config.yaml
num_hidden_layers: 12
hidden_size: 256
num_attention_heads: 8
vocab_size: 32000
norm_place: "pre"
tie_word_embeddings: true
init_std_qkv: 0.0208
init_std_down: 0.00425
lr_head: 0.00413
warmup_steps: 200
decay_shape: "linear"
train_tokens: 343800000
max_steps: 10492
dataset: "wikipedia_en"
Below are experts of layer 2 (counted from 0) of a mixture-of-experts language model. Rows are named router (the router's row for the expert), down (a neuron's output weights, with its number) and show model dimensions 128-255. Each number is 200 + 40 x the weight over its row's rms, rounded and kept within 0 to 999.
After each expert's rows: "raises" lists some tokens whose logits its average output raises strongly, later layers aside. This comes from a sample of Wikipedia text that the model never trained on.

# expert 8
router,220,168,157,194,230,200,232,192,237,159,196,182,273,179,180,247,229,175,205,210,197,194,178,254,195,236,255,240,204,215,192,219,201,174,238,212,249,216,209,188,315,192,243,183,193,184,237,260,117,170,146,234,188,160,220,240,179,138,181,215,209,227,197,183,181,168,210,194,214,210,201,188,210,210,193,307,286,264,219,217,224,188,193,193,175,231,154,191,220,168,181,189,137,152,236,189,239,188,166,209,226,170,205,180,177,321,119,254,143,245,231,192,151,197,181,227,182,194,79,242,266,234,198,148,134,195,216,129
down1,199,222,206,184,268,212,160,172,219,271,162,141,179,217,170,214,140,181,225,223,184,161,249,153,197,221,213,273,166,207,176,215,154,259,162,165,256,230,115,188,177,215,225,185,153,176,186,217,252,204,246,241,194,242,239,164,138,193,279,204,196,166,127,133,206,182,160,219,174,227,153,233,241,201,168,147,201,223,194,161,111,234,182,290,242,175,196,179,220,188,266,131,263,189,256,129,251,173,194,221,180,147,164,175,212,167,221,146,177,190,151,290,219,231,226,196,173,172,110,175,180,136,175,211,173,169,313,158
raises: "ative", "most", "top", " country"

# expert 6
router,199,169,249,144,234,171,208,168,202,195,244,200,198,202,174,294,214,212,205,206,166,166,174,228,220,197,184,238,230,201,180,124,160,202,241,238,198,246,185,255,328,182,163,229,234,229,153,212,168,182,234,269,204,173,237,201,179,199,155,199,272,220,228,171,204,159,270,205,224,177,189,249,206,148,172,203,202,181,152,207,251,237,252,182,187,252,210,180,252,212,239,202,145,171,210,153,233,218,180,222,116,127,186,199,259,210,149,200,243,294,129,188,222,227,153,262,191,260,128,213,110,243,204,195,230,273,167,187
down1,162,171,166,217,152,298,211,249,183,249,191,183,129,227,202,210,240,173,176,189,176,240,217,245,149,288,248,252,197,185,216,298,233,172,172,131,197,265,215,159,219,188,207,228,171,156,261,212,232,149,196,196,219,236,240,148,174,198,183,222,184,208,189,212,138,253,199,121,204,261,165,170,205,235,165,169,138,176,159,152,225,231,166,135,219,168,258,216,140,185,273,260,153,201,161,229,169,122,236,254,290,159,247,252,212,226,271,156,129,219,217,174,229,235,268,158,142,201,225,167,226,238,259,118,118,159,229,127
raises: "in", "-", " and", ",", "ina"

# expert 3
router,219,211,209,177,227,227,191,132,155,166,223,174,160,223,162,195,170,188,170,218,85,187,136,226,203,228,206,166,169,180,204,216,163,174,240,235,194,244,209,202,281,201,213,269,189,176,203,260,130,195,179,168,187,114,186,202,130,159,231,190,176,264,205,223,199,201,152,221,196,194,220,179,193,179,172,227,277,268,152,167,226,228,238,230,151,218,198,188,184,91,178,197,116,146,235,213,222,161,164,190,269,206,269,227,218,307,133,231,202,172,238,184,156,186,219,228,161,165,76,211,205,202,203,220,166,143,195,107
down1,218,232,195,284,153,206,171,189,204,132,230,195,109,220,223,178,173,156,211,193,174,158,207,263,201,186,210,180,152,149,208,148,221,190,172,137,178,232,252,183,185,200,265,178,166,212,205,169,160,184,183,184,265,210,227,124,238,213,255,279,240,176,127,193,216,266,177,203,178,274,166,245,272,279,201,225,167,253,237,199,171,141,193,184,235,173,125,283,191,153,250,190,221,215,215,241,232,230,193,140,235,211,235,281,188,220,131,190,213,162,215,262,282,130,251,211,209,232,223,134,195,246,227,205,216,189,163,230
raises: "ough", "ic", "less", "bro", "top", "uc"

# expert 15
router,206,194,168,110,182,204,153,321,225,225,220,199,220,228,195,153,212,160,214,160,232,239,129,165,236,270,190,216,145,211,208,168,178,200,220,195,196,172,146,181,187,199,88,190,251,180,220,208,203,206,251,182,215,168,208,224,182,186,207,204,178,240,153,167,199,213,131,229,183,179,225,160,176,212,158,243,133,227,214,228,176,220,214,214,176,203,134,209,237,188,235,207,180,202,184,200,179,173,210,172,223,151,189,185,146,207,235,142,226,291,204,207,225,202,213,196,213,215,147,184,160,202,212,255,172,210,355,268
down25,241,185,224,213,231,100,196,211,121,189,166,190,145,154,153,153,172,211,211,199,269,144,194,203,118,161,208,173,221,200,206,130,194,203,263,218,254,248,181,171,152,138,172,210,176,243,160,136,200,243,158,253,250,118,153,216,214,174,256,220,240,204,162,185,193,200,205,194,177,187,205,234,243,153,167,121,223,152,170,205,128,216,206,234,131,258,226,202,143,226,258,166,115,204,242,200,196,178,179,130,173,148,240,195,192,289,222,177,258,202,212,207,174,222,140,146,230,198,202,289,235,218,230,204,175,189,143,278
raises: "-", " |", "\n", ")", " (", "."

# expert 14
router,167,192,219,149,170,193,275,262,180,173,211,154,203,180,153,335,206,185,210,219,253,192,196,172,206,183,180,144,232,283,186,177,174,207,236,72,199,224,235,242,168,213,248,217,187,238,111,214,308,220,212,172,196,216,185,192,207,190,203,199,276,132,170,217,187,262,260,223,220,190,251,166,210,249,178,286,222,209,253,193,174,194,194,240,158,246,329,172,187,221,194,218,166,121,69,78,229,170,210,244,240,229,191,211,237,152,179,176,246,112,174,206,197,169,212,182,233,192,199,264,282,172,207,239,177,202,248,128
down19,196,168,264,270,191,251,218,244,255,217,156,172,119,235,184,231,124,201,145,168,156,199,161,149,198,254,187,137,158,168,174,199,229,183,205,258,170,219,292,186,153,195,152,191,141,249,159,216,216,210,207,167,175,256,198,236,211,235,165,219,151,202,199,208,217,188,224,216,198,251,194,127,187,282,169,154,275,187,244,189,213,160,190,161,238,126,247,202,181,179,159,141,245,215,209,193,204,111,128,162,178,229,240,185,197,248,181,190,208,140,176,210,192,150,252,122,150,198,231,192,186,82,175,157,232,90,208,148
raises: "\n", " A", " The", " In", ")", ";"

# expert 0
router,194,207,142,182,240,185,186,140,165,209,210,225,169,218,124,219,201,131,226,188,132,170,90,217,185,232,205,177,191,135,215,179,175,171,280,250,183,251,125,239,236,171,201,231,244,216,201,236,170,213,204,183,205,123,258,217,203,115,167,179,171,214,207,216,244,151,223,201,194,188,189,148,187,189,224,238,248,234,188,199,222,159,212,267,147,275,183,183,219,129,141,214,179,266,247,169,199,190,172,194,232,165,216,198,251,282,188,275,161,189,190,154,126,193,230,229,173,201,106,236,265,183,195,176,152,150,241,162
down1,216,207,199,209,267,217,227,175,213,177,191,188,234,211,239,228,162,218,156,226,251,157,178,107,192,184,222,239,190,161,151,199,220,131,130,215,185,220,141,198,203,236,172,261,213,186,175,203,180,222,156,162,216,223,248,237,215,207,219,90,221,192,210,259,205,189,133,225,256,214,189,244,166,214,173,134,208,187,202,208,199,146,169,179,180,184,229,202,190,263,197,171,280,117,196,175,179,205,233,223,235,180,220,143,219,164,264,202,218,153,236,176,164,234,188,265,304,150,148,175,210,154,245,181,162,286,225,212
raises: "most", "top", "uch", "ging", "mic", "ological"

# expert 7
router,205,201,240,193,233,223,173,105,153,167,244,229,240,239,155,160,218,205,197,240,131,231,166,187,167,286,189,206,281,169,216,162,216,189,234,224,220,271,124,221,231,192,317,214,263,197,180,269,122,180,200,220,185,237,158,226,187,166,172,215,209,171,186,157,192,174,166,214,174,196,163,161,208,162,211,224,278,242,166,180,227,154,211,208,145,234,200,174,216,126,169,180,157,180,253,217,220,218,207,214,244,114,198,209,201,260,105,250,133,195,240,174,157,198,180,203,172,190,147,250,211,237,213,217,249,173,194,120
down1,182,194,222,238,162,235,232,217,191,156,225,231,172,245,191,208,225,133,213,181,256,164,269,259,158,227,230,249,182,188,187,80,243,221,190,220,171,184,232,149,184,122,201,223,196,228,221,139,177,235,213,219,164,240,176,201,280,192,154,169,204,170,183,230,175,178,249,220,215,177,277,286,146,251,188,180,241,225,199,143,217,201,279,244,188,163,152,286,145,184,185,168,99,212,188,153,159,236,229,263,226,188,179,252,195,283,206,157,176,249,238,273,177,219,124,229,127,201,241,219,157,221,220,171,154,175,222,158
raises: "app", " kind", "she"

# expert 9
router,242,167,178,241,140,236,214,195,191,163,181,129,153,196,221,179,183,190,257,180,274,178,308,226,218,168,166,214,160,164,121,172,199,263,248,181,185,211,226,231,164,189,274,188,223,274,236,236,184,202,175,254,198,141,191,220,196,350,195,183,166,313,225,161,171,163,242,163,187,193,243,218,174,228,246,168,193,152,234,212,214,98,173,193,214,166,261,204,171,268,156,220,224,156,199,113,180,172,211,194,190,235,221,157,279,153,206,187,139,243,210,248,160,156,189,148,174,232,198,173,230,191,164,246,148,180,186,234
down18,213,194,198,200,147,135,190,230,168,185,193,162,280,221,258,215,224,209,271,145,250,155,241,183,212,196,218,274,184,196,186,212,221,205,215,157,225,210,150,185,231,197,191,252,223,162,277,142,202,172,183,175,257,162,298,220,271,148,197,204,158,170,202,176,237,144,159,161,215,224,243,240,198,141,187,155,127,139,283,243,230,248,219,132,169,183,262,229,235,203,180,238,185,140,173,149,152,251,232,180,220,148,235,212,183,198,262,124,175,238,169,195,217,239,169,131,217,197,210,224,233,196,179,192,204,244,215,161
raises: " them", " be", " the", ",", " place", " cover"

# expert 13
router,219,207,130,295,161,217,174,138,179,223,174,192,236,251,210,212,189,216,203,217,170,174,290,244,170,179,222,247,98,160,196,208,220,210,178,179,160,125,185,203,177,219,189,210,240,158,256,208,192,220,173,205,195,231,212,251,223,202,212,210,203,210,202,204,191,221,291,260,183,138,224,234,183,213,236,166,129,147,184,189,222,103,288,183,207,196,242,196,208,180,200,203,202,308,206,152,232,179,190,208,143,204,155,208,162,307,186,194,277,170,228,199,151,197,136,208,187,151,130,252,184,216,226,203,218,167,147,170
down25,209,201,285,254,184,148,139,208,239,190,178,169,222,231,271,236,240,129,222,237,230,183,299,182,297,181,206,148,207,191,142,207,221,251,215,207,164,222,255,184,164,238,264,210,185,197,227,201,210,234,167,277,225,207,207,247,177,130,191,195,246,162,139,179,172,142,192,256,126,203,136,221,232,244,185,168,183,191,259,197,176,250,228,199,133,212,169,224,214,186,113,249,151,242,159,220,201,280,133,145,234,225,170,210,195,208,223,269,205,211,182,166,202,225,196,250,182,168,224,220,206,227,277,231,156,237,169,136
raises: " —", " ", "\n", " Location"

# expert 4
router,207,214,205,204,215,234,204,99,172,146,224,175,206,207,169,259,216,165,203,241,133,207,178,247,250,252,205,251,172,145,151,227,182,198,200,213,208,281,193,221,228,166,188,235,232,206,164,230,162,187,144,205,175,159,182,276,209,90,222,196,130,190,207,187,206,182,146,192,180,164,228,146,195,195,206,269,279,237,181,202,196,208,246,220,140,218,171,185,233,114,217,190,156,196,200,225,165,151,139,262,230,197,269,222,196,287,146,229,196,167,258,181,139,231,220,194,205,195,94,276,215,213,146,169,223,182,175,98
down0,209,193,138,138,176,212,147,223,173,226,261,168,223,231,229,229,125,229,190,199,263,154,228,134,222,184,164,253,241,173,213,205,212,225,131,219,170,223,233,135,220,223,174,154,182,180,195,231,224,195,195,87,90,194,159,196,191,194,177,202,180,196,290,193,270,166,155,180,197,185,208,140,191,214,184,167,138,152,138,185,203,155,194,221,190,219,192,185,200,179,238,213,263,218,170,209,151,193,206,190,213,294,285,191,145,209,227,241,170,196,198,290,225,194,214,196,173,158,91,187,186,188,254,270,247,209,178,297
raises: "ful", " results", "less", " result", " key", "app"